Experts of a small language model.
Training: 429M tokens, 3413 steps.
Below are experts of layer 4 (counted from 0) of a mixture-of-experts language model. Rows are named router (the router's row for the expert), up (a neuron's input weights, with its number), down (a neuron's output weights, with its number) and show model dimensions 200-239. Each number is 128 + 24 x the weight over its row's rms, rounded and kept within 0 to 255.
After each expert's rows: a language model's description of what the expert responds to; "comes after" lists some tokens at least twice as common just before its tokens as in all text. This comes from a sample of Wikipedia text that the model never trained on. Tokens count by the router's weight.

# expert 61
router [144 137 170 134 158 106 126 133 122 142 158 139 101 151  81 163 121 115 143 119 128 150 148 167 108 101 129 107  83  76 150 101 127 127 111 112 113 172 116 134]
up0 [104 175 123 111 150 182  82 109  78 165 171 137 121 134 111 128 104 106 124 169 103 136 128 112 155 136 154 121 121  90 105 142 139 138 142 139 143 112 124 146]
down0 [ 97 107 125 137 107 136  94 118 125 130 127 123 126 105 133 139 149 101 163  91 170 162 150 130 156 140 142 133 109 164 131  87 129 137 135 134 158 115 153  84]
up1 [110 121 133 112 152 102 105 158 156 153 158 114 134 141 151 125 133 142 139 105 129 138 138  80 116 140  95 112  92 121 105 117 108 137 140 121 135 151 110 135]
down1 [112 133 112 135 151  97 108 137 149 140 115 105 114 110 147 150 122 109 112 116 168  83  80 141 179  79 139 100  79  80 114 112 199 159 116 102 110 151 114 141]
up2 [126 130  92 127 140 127 133 114  74 111 133 146 100 116 153 158  67 129 134 159 119 138 149 122 130 153 116 107 156 154 107 143 139 149 131 112  90 132  55 140]
down2 [102 147 168 182 135  99 121 171 148 136 102 113 129 146 132 144 130 114 146 116 114 146 120 115 116 112 127 109 100  87  92 123 126 106 131 136  51 158 140 140]
up3 [141 125 113 167 124 134 143 138 114 147 138 147  98 149 121 163 115 150 140 132 161  60 147 128 122  96 115 132 109  80 153 120 101 128 150 122 106 155  92 127]
down3 [132  68 117 106  99 113 150 133 128  88 161 141 123 133 157 139 156 115 118 127 167 131 107 142 129 169 101 126  95 104 121 148 130 117 122 112  98 107 110 137]
up4 [117 109 105 105 172 129 202 117 134 167 125 133 102  91 111  95 145 129 129 128  99 116 137 135  98 148 145 142 119 141 109 136 140 101 143 155  98 136 142  73]
down4 [101 135 176 135 145 111 109 155 136 153 108 139 122 124 150 145  91 153 106 134  90 127 160 140 129 156 142 148 124 122 121 123 151 137 125 142 137 153 115 112]
It responds to: Opening parentheses or pipes before country codes and position abbreviations in sports result tables, e.g. (SUI), (RUS), | FRA, | GK.
comes after: "\n", "\n\n", "| ", " | MF", ") |", "a ("

# expert 19
router [164 170 154 152 108 112 124 158 125 107 141 123 106 188 124 152 119 144 116 113 149 134  80 142 154 145 136 121 128 116 135 110 133  78 104 123 138 148 117 124]
up0 [121  77 111 158 134 144 147 133 104 113 150 137 133 140 147 153 120  99  95 167 130 130 119 170 122 131 105 139 114 158 109 124 116 156 109 121 138 139 179 142]
down0 [ 82 114 106 150 108 135 124 106 129  96 135 157 161 138 141 147 120 153 135 117 114 117  84 128 143 145 122 147 129 118  84 121  88 107  93 152 129 130 109  61]
up1 [ 90 123 110 143 163 131 117 128 128 139 127 182 135 154 146 116 125 107  92 133 162 142  96 125 175 168 151 137 159 122 113 156  97 122 131 118 117 142 106 118]
down1 [118 109 117 144 135 112 140 123 103 107 120 132 125 177 153 105 186 119 182 103 108 126  83 122 119 116  99 130  84 109 118  93 130 109 135 129 147 124 116 122]
up2 [151 108 121 106 167 116 118  80 141 145 133 136  99 185 116  86  83 120  89 122 153 159 162 138 136 107 115 153 125 141 128 178 121 134 119 126 115 153 133 116]
down2 [106 129 142 130 113 188 162  99  75 145 162 130 134 134 105 131 146 117 139 100  99 103 107 112 130  94 110 144  69 156 142 130 104 140 105  86 112 154 153  97]
up3 [105 182 153 147 165 180 107 117  81 159 102 170  77 146 137 142 128 106 147 125 121 155  76  88 111 160 140 120  94 183 143 123 116 141 139 159 134 157 153 103]
down3 [ 40 166 114 112 144 102 139 127 147 142 135 153  90 166 122 174 105 101 105 116 114 138 142 119 109  99 124 138 160 159 132 113 142 128 103 123 142 109  80 130]
up4 [117 160  88 118  96 114  77 137 144 156 125 142 127 127 100 122  92 125  99 166 114 163  82 146 144 129  99 168 141 107 196 111 196 144 124 113 127 136 120 134]
down4 [ 97 148 139 144  93 122 165  96 114 130 150 154  98 159 139 130  95 123 133 127 144 128 128  90 162 131 154 118 128 140  74 142 106 160 156 103 110 127 159 116]
It responds to: List-style infobox lines starting with a dash, their field names before colons (Publication date, Occupations, Education), and coordinate digits.
comes after: "\n", "-", "′", "- •", "- P", "°"

# expert 59
router [167 116 125 119 126  90 113 155  95 136 124 104 123 123 122  88 110  93  85 120 111 138 110 171 139 133 124 122 138 153 122 126 142 124 141 143 116 133 145  85]
up0 [165 121 127 163 136 121 154 122 118 100 109 151  94 124 150 107  96 116 150 102 132 153 141 129 137 117 121  92 119  90 150 108 105 102 106 122 126 152 145 133]
down0 [ 57  95 110 119 119 127 119 136 148 129  90 139 141  70 145 112 117 113 119  95 141 118  75 155  95 121 160 135 116  93  94 117 153 119 165 132 110 153 116 158]
up1 [ 87 117 108 109 155 122 141  66  87 109 132 125 123 150 158 119 109 111  75  59 142  93 112 116 138 122 129 140 159 148 155 108 124 149 101 119 129 119 114 113]
down1 [127 129 128  92 121 165  96 145 165 152 177  96  98 137  93 112 112 164 151 124  99 151 148 131 118 146  94 122 168 116  99 126 145 123 133 157 133 149 150 151]
up2 [124 129 100 180 122 145 154 130 129 126 137 109 161 133 137 134 108 104 107 141 179 108  97 126 109 157 113 157 160 126 133 148 103 108 109 140 166 117 182 123]
down2 [101 122 121 130  98 138 116 110 151 130 142 125 120 140 127 134  95 139 142 127 140 135 100 116 124 149 100  82  87 125 110 153 101 122  96 115 103 133 113 139]
up3 [168 139 114 127 173 143 151 125 138 119 124 127 137 102 144 139 122 111 138 193 145 150 103  93 147 132 158 139 140 146 112 117 135 115 107 124 135 137 145 120]
down3 [136 124 147 140  85 114 162 131 187 100 141 134 102 120 127 125  91 146 127 116 120 117 118 110 142 136 106 152 134 129  87 142  83 121 128 139 143  79 139 123]
up4 [149  77 145 125 152 143 131 135 144 113 119 104 156 129 144 130 164 103  81 149  79 127 115 126 125 119 120 119 118 136 134 125 133 133 130  93 110 166 131 147]
down4 [ 94 134 126 118 155 137  90 111 132 125 121 122 111 160  95 129 115 163 155 119 137 123 151 159 126 139 108  88 170 140 136 165  78 163 103  91 182 130 124 128]
It responds to: Digit pieces of years and numbers, especially the last three digits after 1 or 2: 2014, 1921, 19th century, plus number words like thirteen.
comes after: "1", "2", " ", "–", ", ", " the "

# expert 56
router [162 150 168 108 103 154 151 142  75 153 163 145  95  97 113 159  84 106 147 138 136 154 133 185 119 111 149 126  74 158 136 103 123 108 125 114 112 151  89 116]
up0 [145 124 148  97 134 108 156 101 182 125 113 116 102 139 149 107 163 128 113 140 109 128 168 126 135  98 190 102 122  93  95  92 131 166 151 140  79  98 122 139]
down0 [ 81 154 117 132 157 126 133 137 110  94 142 160 144 118 121  98 121 166 154 110 148 139 128 150 128 127  91 132 125 153 113 145 177 126 125 133 138  83 148 133]
up1 [143 126 127 146 111 157 123 145 101 150  86 124 119 110 136 131 151 110 100 149 103 133  84 133 110 173 131 131 118 179  86 162 132 140 166  82 164 140 147 126]
down1 [ 62 141 189 110 172 114  75 102 129 145 124 115 145 139 140 137 153  99 139 146 117 156 149 124 137 133 163 134  73 100 154 120 105  91 126 136 116 100 123 140]
up2 [141 123 148 144 105 106  94 107 131  79 139 115 132 125 192 169  88 148 103 100 181 107  99  97 132 147 120 115 115 157 116 150 127 108 151 110 116 127 172 145]
down2 [108 111 105 143 146 142  93 161 109 125  99 147 145  95 158 119 140  85 148 119 143 169  97 189 121 131  67 124  92 147 128  84 155 114 127 166 122 122 124 113]
up3 [143 135 133 136 113 135 125 124 150  68 112 169 127 130 117  90  64  98 120 158 177 150 156 129 132 113 122 118 156 155 158  91 143 143  92  94 121  95 126 130]
down3 [106 147  72 123 128 142  76 134 151 116 164 157 120 116 145 115 112 125 118 131 121 134 131 148 125 167 144 168 134 104 120 142 134 130  98 131  85 128 157 125]
up4 [115 132 153  56 127 134 119 116 122 144 155 102  88 131 141 130 121 120 115 159 137 150 155 135 137 143  96 111 102  81 118  87 169 167 139 184 163  96 163 137]
down4 [ 97 138 106 105 148 121 126 140 128 139 115  99 142  98  85 104 129 164 149 102 121 106 150  91 149 168 133 103 163 154 130 125 137 102  99 171 154 130 132  74]
It responds to: Opening parentheses and the digits of years inside them in citations and lists, such as (1995), (2011), (2010–2016).
comes after: " (", "1", "2", ", ", " (age ", " (aged "

# expert 54
router [124 143 168 116 104 130 116 177  75 123 142 119 172 110 152 113 127 168 140 135 155 120 116 138 157  93 157 123 138 113 114 121 124 125 135 125 154 136 141 143]
up0 [163 119 108 124 156 178 129  70 168 113 102 100 107 129 125  85 116 146 136 119 156  75 177 110  98 162 122  92 148  97 170 132 142 124 170 135 119 125  69 123]
down0 [175 158 154 129  97 131 143 103 113 118 155 125 145 121 122  82 139 154 199 149 134 118 145 117 161 131 100 150  93 131 186 162 113 101 126 121 107 110 103 126]
up1 [ 88 117 135  94 113 134 130 136 104  94  93 103 123 125 133 125 107  71  88 168 112 137  65 153 126 179 106 146 125 131  99 156 145 139 121 161 173 133 137 124]
down1 [157 111 127 110 136  99 150 121 129  91 141 150 117  90 132 110 139  69 128 122 172 106 164 104 123 155 147  95 128 142 120 138 141 138 137 138 141  84  96 165]
up2 [156  82  96 116 136 120 108 153 162 153 165 162 143 121 157 134 174 140  92  73 101 144 131 154 123  95 142 143 102 112 122 121 171 150 114 114 116 160 145 127]
down2 [126 125 153 128 105 120 114 103 113 115 152 121 119 120 135 193 131 133  85 177 148 164 159 145 148 145 100 152 104 126 184 135  98 126 120 140 120 142 127 105]
up3 [116 116 111  97 144 112  87 147 138 136 159 108 122 125 136 155 139 126 140 113  98 110 146 146 107  76  99 139 121 129 132 175  87 128 133 144 128 131 155 124]
down3 [105 159 124 138 114 142  89 121  84 111 127 106 144 145 153  90 154 125 144 137 135 125 137 108  97 121 141 126 132 186 168 145  92  98 103 101  87 175 141 166]
up4 [131 164 108 105 126 114 148  67 125 117  90 131 122 137 125 120  69  74  97 143 120 125 111 116 133 142 153 124 155 114 121 143 157 113 114 116 118  88 127  98]
down4 [123  86 141 121 101 104 137 127 102 109 126 161 142 105 117 146 135  86 109 182 171 116 149 118 159 104 132 139 130  68 175 123 160 132 123 102 114 108 115 149]
It responds to: Year digits after in or a date, and place names after a comma, such as 2014, New York, Ohio, 20th century, United States.
comes after: ", ", " in ", "1", "2", "–", " In "

# expert 24
router [111 138 154 181 128 112 124 123 162 171 131 134 103 117 130 146 113 110 190 116 137 123 167 102  95 162 122 140 118 101 108 152 117 131 123 124 142 123 120 148]
up0 [169  95 125  68 107 113 117 125 149 160 108 106  62 139 154 106 161 149 119 169 122 133 143 122 133 143 163 129  95 138 176 103 113 108 122 160 111 127 164 114]
down0 [122 124 144 160 178 130 115 123 162 124 117 158 144  97 120 135 154 114 172  81 136  86 148  84 164  95  93 138 106 147  85 121 164 131 136 136 178 140 125 115]
up1 [110 118 100  80 138  77 164 135 146 117  69 126 107 128 107 160 117 124 113 177 137  92 122 114 103 107 132 134 139  74 116 162 149 127 156  99 132 130 159 138]
down1 [154 150 164 167 126 137 110  69 127 129 132  96 137 145 190 130 143 125 121 174 147 142 116 145 127 123 123 154 107 145 120 120 138 154  80  95 126 140 169  83]
up2 [144  84 121 131 113  79 148 118 175 161 128 153 105 157 108 102 144  93  89 115 115 120 127 139 138 129 141 132 166  87 135 137 157 127  85 115 111 119 139 190]
down2 [143 115 142 202 182 118 133 129 143 143 130 141 137 139 106  94 104 122 107 109 147  97 154 116 139 151 130  95 127 149 114 118 155 140 124 168 100 143 152 162]
up3 [146 157 161 102 126 159  70 175 152 135 151 158 154 103 121 103 116  71 113 161 126 147 111 136 139 146 131 117 145  86 147 108 142 112 143 142  89 163 123 112]
down3 [121  82  93 105 115 124 132 137 121 122 153  91 147 119 131  84 134 157 130 164 173 129 102 164 128 104 173 113 127 121 172 153  74 134 129  86 136 169  92 165]
up4 [148  81 152  95 137 103 149 118 122 152 109 149 128  99 138 148 109 133 154 127 126 129 132 121 162  97 133 103 194 109 158 166  87 107 124  94 137 100 129 153]
down4 [157 155 107  94 179 106 162 135 117 130 117 139 150 100 129 155 158 107 123 152 136 126 112 124 101 150 104 150 116 123 139 137  91 122 104 133  99 136 127  97]
It responds to: Capitalized sentence openers and pronouns such as He, This, She, opening quotes, and letters inside acronyms like DAIS, VOIP, UNESCO.
comes after: ".", "\n\n", ").", "s.", " A", "M"